From a checkpoint of a small mixture-of-experts model trained on Wikipedia.
Size: width 128, vocabulary 4096.
Experts: 16 experts in each of 11 layers, 48 GeGLU neurons an expert, 4 picks a token.
Below are experts of layer 8 (counted from 0) of a mixture-of-experts language model. Rows are named router (the router's row for the expert), down (a neuron's output weights, with its number) and show model dimensions 64-127. Each number is 128 + 32 x the weight over its row's rms, rounded and kept within 0 to 255. Numbers have three digits each.
After each expert's rows: "comes before" lists some tokens at least twice as common just after its tokens as in all text. This comes from a sample of Wikipedia text that the model never trained on. Tokens count by the router's weight.

# expert 2
router:133142123092139114157149117092061163142104076191103159120135143152098099151157140166144135174199211097080173128127119131117088124144126155138123167138182120165137162138174138101128170119101072
down0:142146158138147104161134078166144096173149129152084113152148071104160166126086132118097118099071122097061096148093133139141168122132127135091138182185127114101159160155152062109145112157155163
down1:180147115126156102142139164184142121093078110091153108081113041170119130122116124099164195158136143139131102161084093146135073054115135109169086089158142135078129121118142151096147134121136144
down2:153092174094209153116150127139125148151123081126139153123146126163170106156150071138140101185181176119149091142093163137099059163144080153133102144196106160087129118121186095149120126127090138
down3:139103140098134140130102149119154118177139037085162118117139155140127161113106116149141066161137172104090128115156156136141151153111179089171096132149118125149149135083105095154083164148161113
down4:076073121112116119121131131134139084125136136069144160134134181121101188119142129155162083109101144126177118092138115101150099221100130169074119120162126137073116120138142108124113099115128112
down5:157127143057150132093176128194126130121121133158127124076108148171152187118128121102071169124121118107081122181149107128175131133068115101135101145123107124112159094107130204132119112074137103
down6:149165180162125190105144133155129172102116137106188121148149159128110123105097139101129094184145124064070115129093159224169118216133132129136119098187142088100132103162114156125180131128152123
down7:141114136112136171113108134156110113137126103158104169106102132161178083108130154123089097152101166137166056167114136148135080093123152172146133147150172166123149174112125185103173087172142118
down8:106115131131125110122137165065113128123115179077157122177197117105148137156159175084099080150094161141126138070119177144101242116077100150146091104132149101126114132112118134123134103083162134
down9:131168112161154126137138113164135140155157196149079155139149162117128129164143167092094127157114084180122106152116163145138163138160040145091115107161146111120120106184153172113143078116155084
down10:131154080153142122111131086098152107094164134121079093153154107167138095114108117153050168093095107065126122090157108091113113108100113075134126103113102117082138092129086119111177123141158147
down11:169102143139143129125107110128117103113119058156099107150075151159176152126125117131055118156153168094125195140138088111133139118188133115115128146143096107215168108132066089143126123102106066
down12:168126118106112190152079172122155154150116095100120089124099187105126083097150121173100181108090175067183126086122125175146159149118127084115110075069142123139107164146134171161147118171153116
down13:184106121126119110137157106126134084129136102168098102120034105122112149128113060114110096109157118148136122090143137074100150092136150125157146183135099111098127113114116090088089074121156171
down14:184140083150093124094099130175117062078166096146158113125056126134145105096077126182120155188082090134121125111204066096129143081173099135071127102090129165133154129148074140150172123177112150
down15:124160188117175197131133162136123151070124096117124103179072207132162156117105116074119159126114135087149130102122072160153081130122151117102138094136138171158134154168126119159164150130117143
down16:128129100131139176118121141124163159119177105134170141133137103120099126128144151137110158115137187137113154123077081149124146092110095082108112103036121108138104043122140142094200077111135126
down17:127157144098172123166152181146121117143089102158119158120122185139092104128136172142133063063130145164126087134168156100159119156133132092136119138129120133162106106133140105126084135174096140
down18:110127160129151153131119100092131078139120112095157187146132112113068095151094125118072163079168126094173182167144092168143131105131124135141109156137118170171168122157113142176080134079116086
down19:130114085146152147111168134205078156142126060132113132145158099075098186130092159078164132141126128152126168139141120156160080110121084131111111075169133109095185178148127115094192140084116097
down20:194163144132186158177121200159109113081101169089118143117121123087177133180078147150169199144139138040166152096134099174184165165157083139130169164113140124137113161100143133123135099147171187
down21:129149089140081129169122174153199089172132121067152079158140123115094114104097102173166135151123154104087103129140160162168130156160119118189181158127128124165152130124121181116075127172135159
down22:165190141141077130165157099174180098133125169184104088145122157169115147112073120131144078069127111152119181098150125129161114160135117100146150109147050126112091125151107107084091083132210073
down23:143163174128122128149130110068131136124099126108102170107129139152181188202081116202152102134126130147134112148068140097092155085072144122134145162118102107101123065110173117129120108112188089
down24:105158124141097135147139210103151156065166155122105155106104135114080159163121118146146120086179133160135134129097107113150162040137111098096153104102104089143072108103078138160141141180105095
down25:064093086167102186073124125124137075128146076194061129126088183096087101094085113167142153160157133185128088120145096112154128061133149116135183147091067135130199141077188128168191135180135174
down26:112122111146079116127120116173157142116140156152131111146118176148069140112087152105065148039119066132129163097188130142132116059161150082121128152144152140106116109128138148120155139131154125
comes before: " the", " a", " to", " his", " an", " by"

# expert 1
router:136097120138142116161086098151094127096172093118152150140121149178116053129177112153108178148161136063161130099124087126110128071098181130180131157104108061145141150175139162109187075165104101
down0:171120088108082113124099121077152118153120163153152116132073125117066109120162101100122169146133193086110163134158081079184129144163138132090107103120075136071167117150130131130095125115171059
down1:071105133099086180114060132099129130135094113150083133097116120095176108097143084142156141142139143147170073084074137147095130127167182131125132163100141144089137108143101132165094200147120213
down2:153106150076130096137121119121132146170201104136143114170119138101103174072164159147153126147168144086118112144097114123140119110167116161122098112146181092101127122112167074181115146206059126
down3:156093146111164133141144122109118131135116119119097116154161130139123109154147135179153156094108094098086181120162094159161116125121143100071148139118128117135143089116098120167097079125083145
down4:120148161180065157114121112137137130133105164149175053109134067112131204210147153084115133131107101086080119122097140183125174077104097156091144097152108130139137176093157127118130097112107141
down5:094137167120119106121106116149092093130097123150106112133109138108119121192091094160115117144091153175118178096074128092101127171132122129100095120105157105103145101179151096102092203123154117
down6:137145161150195102100150103105138089157103145131080066132100120063169174118106127118146118107120115146130099100123129105107121137142121166100146167121124135101110128162159143161102099086119135
down7:148082129105095127137182151099173067155143137170120125140126082130137124108164074129123159097090178124128140089121170148125148147134079128103194083082115186147192120151138176099141167138144116
down8:152085114084121156166152099144134162127147110129098116111131183119202142139146140247133163144134147148098144123136109170142140158173161123142162143071090147118135106113144189095073179120190140
down9:130138145187159082123108157108135112116113168146120142164090137116169091143183087121172098079090115090114086107180140115107086144126090156095205112131115116152139233184154105092146134116125174
down10:132081134098135139158137094154167112080144120137158124101138147126053173126091167154122152107076163103111105043128107086098130149159143158153108135137067171167146190082094127173110085098149149
down11:130121139187079201187098101099136134113139149113153089113123144112032128093090109154169109158142132122123102134205139121197158123168105149157123125109075151137147143137138128148090140083112094
down12:102169160146127151109166128096077117103084138151111110165113125077117080091147136108145108130101081085078111094133118111088095173162123082091141147137134118073142118144162151099125157179210086
down13:115086171127081131146140149163105125115030060135105170107122148102151165150134093118170140125153066082051126130124119088123132171123142096145114131160119153125091074107154152107152105127106161
down14:208084140103146123120097118137131119140107093128136148143040113115125110093108121115171110140145169109126114154100097115112138120059108120179107100074173128117061131125149092140095081091129093
down15:158091090150132087123145106147122092140207116150079099162079071137100159101162100170111120146124060122153151126100121150176168055166098117111123136119133134132126152173183130094134109151076102
down16:135142161208109106220171121151190100136148145143110121133105150113149154167160127101116091132102087095149161168139147201129140172107195130129124104057131124139069140135144110107157155122141117
down17:100130100063087078101118121155113103148113136112145096136118106106097176090147121085121129114130140127102140117180137201105120127095070103135113122104128086089111127122166114089140138142174155
down18:140088131208141092106188155103121152174129129130091135121071148142140118134078095132069191141070108036117066136143112211095136135097118129136166160135111181142090172081099149113152113108119122
down19:078156152172130132075109141194167095079145118129124123063136125118107129134131113118084156107174061070128181155162146110044113093122163083145122174133134156053098130140147103110081152153064139
down20:127105092108140112111154078164103091173159125131109157141108100120028114084153111095119119127141120181128124136187075101116132092156144177110130106134119121163090095146117094081122154140140129
down21:135126158110122172199124130064141121164153148109165145159122218142139164101141208141093110128096191093059051151137132071151135143102139117134200130123226124142133095134103148189114158107162099
down22:112114153063124084080170164124090149144067113092136078157099117173107124098156099099242097166127148131105128141119059138142087129141163132105125158136142181114155093118119123171090139085118110
down23:077153071171139110115181117120135103216081169100125117127144107130111177122197135161095182143073147131108172097116160130143110118120094130172154178151181119155205096101149133124122136130183098
down24:100160149150061046102084168070104150114151128183134089177113065079166122187086063107158124110172129196135149119144097138145096116141174146129157146080176109127134114181129079147100125142119170
down25:161156144119080137141074181160089147111172186124133143166102114122092112065159141130135177082136129175163127164142104109175181100112123101177152083099128111165159144160170185177054112154127061
down26:157149155103118151127077174174098110121123185108122112145080128171115082056130104052161195158133177074106113151104109102106136119154131058184128134060107199089127061157137109086090101155115119
comes before: "\n", "-", "|", " ", " The", " 0"

# expert 3
router:165158099134131181173112145082085109145040127128191103167106163159106143086129098117197155137117090099102164110084135077179086117184153126178154120126126131154101097162126137094134131140119161
down13:187148106151138111126138155092080126163146200139116124117109126128110175076139121166093086128178057149131181113122172108144137085117073123119150069101121138141216129128151142085158126132152143
down14:178105126128084170163219148115134106131155112142096097117116040083097099109098174155122134080096174158114127112152171125167120143167163137151146143150093181187096105094104120109117116151118180
down15:135159170120149115172069131115169110108151134103157138073167126139146129164119086071116144172134139153133078161129165101072128133127123107172175166144128099111135113148180153112179096130135129
down16:107112152190096165139063088131168217109169128162179137058132198086096128147065186110142099139129072154127138116039133145158121118108131131162141121107117106114127147091177130143088125156155091
down17:103128152142119099149126105114149117137099080124154144112107120079066159154154057116104145127170143145152097118111167068093157116159100071075106133142128140135101089090074153058179125180101119
down18:038141119098160095173105108161107174153140127111142112127110201112105158093159152136146093142145122135118180180124121140113088152130139183133101144109198153104152128141173098090098183098146135
down19:102108123197111130200122082137154123163085140124157130136069141092120183120158135120164096150119083100106161145115133216135133168138149180127132145196123120085090168100081122129161098110142131
down20:085183127172112104121114112096085115165111094092097074132120132125104085171134179068189150150115099128159102131199137133152134196067127117095099100160098111095088178109153092152175102177110130
down21:143108125152147133102143187183087130151141159138149145085139139103187128168094100091136136116138128162115128118108137147129150158208119064160140118098144111174112134073167109088146163194102110
down22:184123161103117176057138147102107117157103117160132195165134118138135175116143147040118149152113107102133155119065148172086212111178089127120167087114135135166136091148135124140154180109119118
down23:134111097181139102147135190183163091094177142167140129090096119158163117209081114096107085148082170116170111137120142087127122133113197124171132156074167169080078127153115170084114217142167109
down24:139093068141125142143104121122083126097146118100120176151132148129029132108121082146078142138137124166099192100115200180111065068094145111109185120064130157061140119103121134131138099137072100
down25:097121136122086050122105130170089110104156137135100126097104183142132142162122125176167135180113113185138124138149088164079156119114152103126102159080117172126127115158154130166123157114147083
down26:151167115091138140109131094149113108117141151094158110159193198137157046131135134183073106081172161159153121111128136079129107106116120143162044089106150090124155099120110114090137207087094102
down27:184130124033145150122126134184148117094108093164080131099104102170159215185079106120087138154124129106108185146138150137100134125191151161146125134121196111130189110142121076150100086173106136
down28:118129067116104084121123140140199101116105130145119058110139140120159131103162123143083097145162084145107117134181169110153066045089133158098138102138144110099074106088152170132090125171125084
down29:134132136124134115127093116150152130103075092120122106119070151130111099131136225212148156167121161137208115188148118114124163122113135166050128128100107143130155091028131156143162123129147125
down30:110146135114138128112126088061102147144106142159139140087108059109108126087130161143099149097174133170105168086156151136117156072124112159107115123102124148114134077182156022136140168128181116
down31:108110123115097134125103135121104125083117146094118135180085187157128175124164137126150150100113098143086139114140120106157130102095144061088141188135142180108111097132145130074069130106115095
down32:154097129154099147085170074082117072153122152097181171098108089090097092151083108123170125131151190130150122056083112114125160122136098113078098146158173112080121060118159098106129133155097139
down33:062166158183109120102178125168100128078122178104159135162105087132102077158141149153165145160123130162137067141120149120051126161118127064142120124101085071126144171072120127164100136125063119
down34:121108147123116178149077110129126130150131073115116188172118138054072069080146136133198106185093131162067143172108123093135109183111134132124080132190091133215167137073166138145156137123132140
down35:123134084054054135138156143120166116120114129102097158122089115123111137116082163183115151112122119096080137148137166188109141117146130105153093096082169107148093151146108119123194148129158085
down36:088137124145117090144124130100087117058184159144120108095093076099098112159176108074149150134190094155094087172151182149090130116157087091129139140108155136117117164096164169138143084088125138
down37:134052071101138165124163112105187128057169133157160111147118148081149093182110172163107156159152132133145085130134139121091101130114137173137146108169152210137098087100173143110144089093124102
down38:158061168158095116164191181157174151133133170044149053214099121151087150137122092153138161111158073187098145133130150082135079113134142139158129153169193112174119087159097129122165149149166099
down39:172075174118182143171109150143126124105130164109145111147132100135084189125093202129159111146062124166094113106157168067117119144065122130134113118163093107071103078144136162110155106128118128
comes before: " |", ":", "==", " /", " ==", "s:"

# expert 8
router:179156091120126132121110092117107108124152170154164137125163111092117120159203148160181173111146111069109185131117076101102129101106106197188132142084189112148079162190123159077125130103119162
down0:143097086125130130132131118111188130124118131119160125092120156133118121107158070137132117093169096147157143116193109123071074166117100090197134138070141156072108121112083116079130148127139130
down1:161213119095113146159165185166109196135146151133141109137115095118146130110159107119133144069122157165126146106170111129135122121123130163104111094073083119123123135211138086118090206154108101
down2:192138158162112134170164095138127136136162145130137134129139172073144146120116182133141159186103122106152093147178136101096125112144104143152102128084164148156158107143080112111111146142122108
down3:075130137148166138108116094121096111136179089145139109137132122136092130136160130118063132092090073128165154139151089099149117137185114108077089061121121135090094122104107112160084076111186182
down4:075103111123127118126147129129192166051135129104122175167141122123099138100136147134192124092121113150103127138140124143077115071061095118142144162091094090120139156171180144150133192134150152
down5:139182159095168090151094157136162125103116118140132147155119100209152120136119125115116109156121139136085076146131170142166132220120115100137140111116114139093186146143097113167154099086093136
down6:074132166155140164170137136105137086088119108162135123142111142098111118151098102111154084192137131102148105093180086160072140146112153098134237158051160097144107095114108142130133144155149129
down7:131185163051158095137123066115136137105141137135099077148179119184099121097147116138150069090102102105122110114126177164145128215163082119120142118131151129137114143150141165135163173164177147
down8:195077083096112089134081173125088108163092120144154155107170113114177102154106167111110117149149124111088136134093171128135139180161157111210111144111130134159117138169108050136074157050148175
down9:169133101116135126081120144149072121149131088115148121136136097136175080088110171110183099120086122083119100118137165144168132106126124175158144124074146098104051145136141154085174114131139096
down10:132183120135155102144113124110093118072097141103181097101206125096147114136081085118135128168082114111035144042180140186136152154106137137130140137141141103165117164070090146093083139070107135
down11:118119096099169124130108153116099096122165132209105154172146157125060131143105123139070120171151159135113119191101152195150138087192166152100162104146142117111159110115182129145117105178084141
down12:127123161103104117066165134150159102144156067217134147099107099149066144106137095135163162147119097144090109159097131081129147200077132158100112147150066165116165141105150125091147083122145167
down13:102111152145088140132122121120180091091153131147095120118092114061089134146047109145087151066138126121161168111162103168166175042135174128126196115108125131098156096099134103088132147128142125
down14:164177146112161088112123116172132155127149137146180197123140105182168120079096097153114152110136170095103162133068157116071121210156120190152112119124087097152125140121141142144099137065117144
down15:121163112100145178104181090169063087110108141104119100145163131103113078066129184123154113113166170169178139098157133096089132161158127167113143123146121159119182169125163153155139115174144157
down16:152093107141128187169104179147126145134129124150157122072154144098131117060078187128137128114059204155094151135193128132168167124162123131089111127111108119165154117140170063090115111119138146
down17:146103162087133131085135093079111096131160175110135117144115079150097122113116153154107143157109159128129157171159147091128141135105157098123143148047186106151149169128113114173176163138166123
down18:123077144132189067129118114111162208162141152111201205147140111107148151121183118117074102073148119100087139130153130170142151135108103139112080155096151063176129141115119130152075167177141119
down19:151161137098108075105113179176085149104147103156142175111146139181131083072155149151089146108148121102149157103128117109146144186167125085137105138151167078138092120140142133110111164119103103
down20:136133168129108136147138174100188116121134091125150154102056109133120126130123165134107103079173102116068145141121146089135078167152101155067135129151137088115084107129117121133113084100135106
down21:163150117036110157149168187092118149116136072124169080080101145137164136148129129109176134142164165113104173169111128142135163079191167163102076169124178139094180138195129163184112119074160167
down22:124094125126156143152079147166135153074125112126085115136142152165049186168120134147079110147162131186134144153156170099095097090104086128160138115177105106147153177085167173115192146141145113
down23:110097108133147101148145112154146065114144155078114079159162106125161176125111161100135123142151129160155133184145162173127172216130139164171155118137109066151105193161098198105105062083153120
down24:054081119139136176098083147171122143111100159124174139134141093080125152075097114124084113168179121119091156106194138126107120043082171129137144052141171168124136110107176121113120113134109151
down25:111094099162142109180120107123134076088085104129119127149114100130130166138111133183109072150115147170121128186170161041066138179126132153162153126074173163070147157119078121159125141143143137
down26:129165104165127125139062195081130137133090174093097105123048127128126127144143147137138107160078101106106139124125104147097153143113123111182115096139082095160127106148101153120095132094153112
comes before: "\n", "|", " was", " is", " and", " The"

# expert 15
router:171131125151138146086162090046128111194154081162144126143157181133089149138137095139153161172123175128103161105128158084133141113119162171077141127059131096100123131143196133091175166100183103
down0:114148184088159116114194143153165153110133062103124145149136100081133158152126091180147110154125096108114135139144170121117139093104189116165107088105108108025114086119112150131142156152145102
down1:102171109141185160107157184100184171108119105145136105132129105089113118132201161116153152127145105131146172137100136138143134095094122145106151161155117120178167086100143152164189189152108096
down2:133144087177103105165099117105126110083145170143158137156124190098107136136096205153154157136132140144142116079145098061164152071202089098071108128110140127158051058132108122105127116111115136
down3:144103151086086149070138081120136107101133082153147154142162149089086172142075126069159203098139133112200100135129140082099128134079109048101170083098083124130139048091133112158133130109181105
down4:136165135109138152159126128148108175188115168112082134121155142086166101125129158145134130169117166095125125123113154178121118190096128073154104103069108128115116160125187118181151187169134143
down5:131140176136152137138152146169098080150098062149094111208098129127127098130142106106166112136094112126133086111128133147182115199200096175132132120147102147083178212099110153122152156168094089
down6:138149166134106143131109122161155153156085110115144156098101092098142111097131077147141115092150136130115069080116151124170128127149092159154129134161080095140178107167137116140157135105171125
down7:095191086122149145059168099090175083114170053167091105140099111125159067136129171178135183180112152146121084091197120130070163120100193131121133138127161102140098146129172138150158097137113149
down8:115124110168159118187150085180142079134090080106156119133140140109133112089129150119115137106118133157096147138147174140120158140097154140148064166154087109177156109140192095118100123094129139
down9:097089143115148091136121139087136122139129069140144149113111096094137110147142088099151115134139160108144095146199096081104158198242130046134125108057128178137161094138098158097164113135077149
down10:102112080114126092145100130131144095155099163149076169142131152157139143115118106175083110124101132163105092183130100120125111185151145115165154118114093099101132183075158125136133131101200201
down11:197098061133128111138152135120167081095149120115128118093155077100109164089107112082075114096106159135147145112094188102115180114136133142080161135111167106127091107126092084100116034095153154
down12:100157146166138125117186119131149144096161169107113073089133101107105085140101152109111114122124116161156144077140117122142135123186180125087121111113180151180125118120119133156132137172125147
down13:162157159154198133082125208169105157165157154113126128121122121128118080097155155049159129112134196123168185163129083128100136174118129101142096171132146120109155101091107152128051118063070142
down14:115153125129123094128136160132136130168090150138093144128160112150096188070125138178099174148141121099145133137099138153093165145120087112111100143122087192166138097107154117124094145180195149
down15:081171125106179165144060086171113117068169122119105127130108183176152178110117126165139119094120095130154162111132090152139200062106108139177121138105191178187052100183104121132123149101105133
down16:124137100170160111157170120106075080101101187131078141153133077149124085102152203210148220178162156141124142123119135150151125118135102096130122130108114142087098182095108135187139079090195138
down17:105129145147116126153140113190113139188076096145106148113095151139114136189153105187127127099115069178080145100116165121160157149167151149144127093121115119138077128146150086091133132095113071
down18:100120125150146092147081108217085153124087132158111107166155084102144074183174062150197135165165081145147117143072149151083090142145110098160145175115188115116124136129160120126133096178143137
down19:115114131098173117167101120171107130125159139128157156101104128062101124147157107062122090154096143076121077071180136157173131139103168154138116114130131144100142119148118118119144131160158144
down20:145143175079136120105144112166112167204093089132134143105144143142164070113155100125138144125102152129184112069066188176130101118098167135108088139108100131091135192166152098105105110166134106
down21:153125119121134147057105144143132167103096108177134085141154184200103132074134167060114143139072124118104108056138129120122131248151105111088175165133154166092101088114132087127160141156148136
down22:160128140112182158148096128103122075165151097075171139186157068160108192113113105110136098137105153216116141131162148067131209162145127120137171130186121134101104146129139135180103134142126158
down23:136119123156130086174147138137138138138113125137121159183162107144106127135136193072101089157117100135129210155208094097043116097151148165126087140099152146163105152097118127128091061166173124
down24:090204107098075063178046086092150139079152131081107067126139153133096168117117118103098149068068102155103180125071091115123113094119147110157136179142105131112118101187121165133138131102120096
down25:122127076086136112111132134107188138137114103154162088091129091164146107145133161090154095129076125137199121067105108152154161124147088069140112136142120112163119093147130138142143106129139187
down26:169072097113124081094097131115132112173094137090109140128068115157094132125177134109152165189080102159093128148191086107118146132152091172119115118119143137058167149115166119141120158048162127
comes before: " of", "ing", "ed", " to", " in", "s"

# expert 12
router:132176136158116163135108096116118094120166156113156099162130135041112129136194160166126216149157166123100213104124071113093092072117126184087109130096151077133119175134139149102121159109096057
down0:122114123105133118116202187167118160109162129115115112085114105137161092166112112161150105103137145089120113172172120134149095122089145095126123194133088157130092147120149183174134082122116115
down1:144124190169152181091152119137139074166130147163126085151160152130145121189133120094182117120090151129191110100173155110167069110156159108113161129141123151119152143049124052137146100114136103
down2:154119123153118186106098171119170097197086096163178143112152139103112161151138177166131139128147093124109117157129101149132203137125094129170116142113095158142179078084140108130158111138132105
down3:208102137106111154189165110101190139152114098106152115165086102118144161136198093100173105125133166132179158152207149139101100144132129161091191171130125104102185174106103122177119095126047131
down4:079221152059172175139173150078146176121114173097111150131163136149075099132107095071152100087080156128186103063106162162085167078093100129144135131118145155149087139124138126195119161123130118
down5:170095115106145171163167153114124136071133158162102140133142085080145140144059072145164121142189048134161147084069133126103107147081188136141165089163101181162092146147119190129120052120102100
down6:143132078165123148150152140133122101150156130065092124116128108059174152134174101151118122053121102113139151116112131143072132127127083159110102127067105132126165142125126159084144135127157121
down7:142175133146112138077143186116172125107132122110157093145216229133169130116111181108096141096061113115099116130117167152147181152087093123116128144156163128168142124154138101115079122150133144
down8:150119122166128157044124124069173162077113180108138084186191115165151052129178163119157140126166160126135103126130169143167087139122143171121158110144106145065121132168119133167172145156088126
down9:173106100105116151134089114140141148092088090171110113133148125150064141118120136080159164185145122156143121093189110063144175098136110129102096077092124154179106118125113127078082140094111148
down10:134122153170114098148105109100117125140130148175090162090100123163166116144162145159133112150169127183128115099115154153122164107220173147166048135151122103172154143111078122142125045121175160
down11:185119095148158159138121115103144129091135126154134168078169073111127151118121141111126104182168191122070112104141130174111135146068075195106169170153150119100193127078098105130122116083107136
down12:135151126103119186134111204133150131147113136149109130099111114142119118153130143060163149108101165102101151148127105120164103150167137138100125106081129176153124070124082142115113084111128122
down13:159103123137127109135137116164165141118153079073092143112107099134083192113116148148109079135142101124112111149169070081196087130119086167094121104136081084114138084079116152133127060106147112
down14:158122097150142179126155144164153119092135132159181147161169146180138123132136168104122144085102118142137089130164104100110089081095140082130161120113142120138157153101115147094115117125156194
down15:137139145118121137086158106108086105196149181126122151149083176126109083115121105091116101120153145167109130113147146099121109086126151130151175081085108118113069171119133114136194114158172128
down16:118154112172104138073101091097192092106104111151123105151165110090128112100147185132101084118115144131105164123190122188153177053110111103093106149102094100116137164072156163125122118134138169
down17:159152200102122081115093152179132139152122172161154094152155124072157127147133148091096144189131098133089198110100101180086120133102120145150114121131156064100174094121113128130167168130137150
down18:116133144079108080072067174163146152129090090163094126124087134150145161111106129134119125147134085130178155140133111058143050183083100174122188095165149138179129181137118109069108128065092167
down19:156165147181171152192103104107140155052127107149162133165054113106084141108120178076123131135107128065097125110131139165062122141129121161071162122161121076143142096126146104126124151126125112
down20:112174161143105178135105044137135093167116103161161141144131116100103117184093070182129126139151064117110136117119141025146161116102140141163129117100100103111062192121124166171173109153112173
down21:145149087174134120160115144100109099125125112142161070164141159126080161106127123108095096159067198089102085160150097110109187120141107148115169116094156126123143092120168154151086160048116129
down22:183139132151133084145166149108046129162142165161083118089175152131069102068121151133095134140117149129083178126097107136181117117138091105104112087094097091047143119166127135126171112123140120
down23:135129136194125146138102154116137135113101155133157110098079177134123160130134114152180136154124067083145077107153084130143150145087149099161079209150120174106114078112097118167092135109164125
down24:140124127182129148082087159180092101136134083164130150116098115146160190073158110167139083129143154112063157159161112150133089126134114136090079099134124174119120107177146090134116131116077163
down25:122160173119115190152159126109121097142112094104079148138140125122112081147125112135170124100113143090163056088136067135190146175091153130155060155147107141165139180144138079125111155205149133
down26:060106121140158125164118110082188130109140159188172166158151172193038138160130187211059126119121170186112105148179165140165132147109179099120145197148100128139116128190145123119147149140082167
comes before: ",", " of", " and", ".", ")", " in"

# expert 10
router:103072140112110095183066123084103161113133150110150089153097128107103108179170133129138201131148139057108116152134092104114121047096140186165087104111108088169201168145083135164111141150134091
down13:133076111112095157137175151149105122125100133177148113145159080180171143143127127078134134128139085167149125092135160185138154156154078144096096089177100064125071109159150118145132121113104176
down14:106130129120143136099112122192065078111106100143152123135109112121171103155099133045192152128129059109158101085150068129104161158079133151155088142100076145177156082184160102145046109104138124
down15:079216034163182105130116159140098140102108135082140050130130179097102126123141089126127150124183152122153137114186127120084167119158136125105112097130077080078144101162145096098203135099074110
down16:144149103126160174181103124088118132092116115104098120104141111152136112148134103221109108120074077208127113170112106114233131156140160083189169109131174132117101148117167119095190150124158058
down17:171082129184157126117109101113131168085073151171150163101060148148120084122132148155145092132174130143183163182079105089149142148101109097121109193178099138176110084131138109132180155163112136
down18:150100165091126144150093135164096175130125101108101209104124127152144115086115173173135134111191125174131194131136100110160058143165132110087186182118183156106135107102122083186112118147084106
down19:187207127137138105137183112119169051140110150207129129127140124134127138104123193154151066160125112149106086104147119138110144138105142177145113126140091131088076115148149196124080149114148131
down20:163090066111147131092090118126121128139164197059140150123146114125133117150145130108134111071107117093174201174123121118113039103105168123123137118115103197127158181115075073122130111123155127
down21:104181113168166111154130101135161110178085101121125175111179113105123145133177150117092135150076127100132131193114100155139135154133133182127126127092110143139153149100189140060165153075121105
down22:154082143056125132133165085074125149111093169119123146136099118124186137119084107105118149100082172161141111162139107049124157099180088132160141085098084073120152107125120162106131111175111105
down23:139094168176084141162126110137150131079155117123145146091107111133103115158131176116139142173160125070129116098087132093097181153093107139115145102176103057126070155139120133127131123079113131
down24:089152106097179085063188131148129148142114059171113149112131109091180159157110105173131162137089105148150121155132163092131167095094088149119128133134179182111144164101123099138130236139117100
down25:102125163134116104132087168077097125128162144168154074095117096148164106097142164225053114120152130140114157202111083153141133112134145158194148097106149174160115187096111127101120164170139112
down26:154135180078175156167140088089107139106108108188141102087155175159106131113119123152120133150160131133114185109150102091096175103078158158130197130146134226104172090154133115108133125105134074
down27:149071115082098148140104151114081121144144108139127129195134162109162077072163148127113104116143124177164182154090155151124144105127083127103106136115167141172120134151171137097165130161105117
down28:163111132148065180172133154182101152119179074123156107121115088084145119092150133155172150159114105120184109162137130198125154114123099122113138186098063135105158137170110115184133157171115092
down29:167106121112118140129095125196177135169109100127139116106173130163128107102207146096140095105123176099156145142145087134155103162075114139124113142085105129162101044071124176128232131138154149
down30:138114166122204134162128087111104082105099092120137147126135130119072112143135085097113083129102151177123156129136066151064100111134161169108093155099146162036131116096066097154193118151125167
down31:129194168095154152116167067129125129129156120140136115146098181144200129110075186077112076153114154163128148132072135077145118165100130101159119121155123183120124108160116121100107127118146078
down32:113147156065081153117109072114126130119151147150110153160115081130130070159144061101155107147148202117141112115181135119119153130171170115151133148129162111049089223095149150133170160144133175
down33:099113128114092119125150122136155113084140073134084125084104105159189147130157090131129121084160154115105147181124105144124110018091152079104171129128074092173164127146144184076138120161141113
down34:151146118152167158150111179101063131137134062106097130113144131118142112103098149141131161117167093126128076086141159107169101132121153133191151110199151134127134064113140142088103116125146157
down35:170176152115103158113138119130143145130148097148186140116077107108165161108163123168082120103159071113079108098116119059186137210199109110142159141142084110139108173151127134094135101123135177
down36:105102119114121097161104106136130191138124080121120129153117074109149120151103076172132110116159116145199109110073098132172122133121091126170112128115083077106118162089114152149151140133179129
down37:110094138090183173136093166136181167141172172096065117173101115165165125192123127113082185123099100126155099167125147125123156083059075184128110149148132064113139091120164137145128132129088133
down38:102200136139162133147120156146120175174121129101156167050107130088138120119170142148136103108238098133085149093117128167151070128144097101115157148089156106128143091120125097098069175148074112
down39:176078145123164061183094175114122159115113130103126175099148116112133099107150227096127162030094166174143103115131131088104124083109180102118093111096135185153160102143127137133103177143174147
comes before: " |", "6", "7", "8", "5", "9"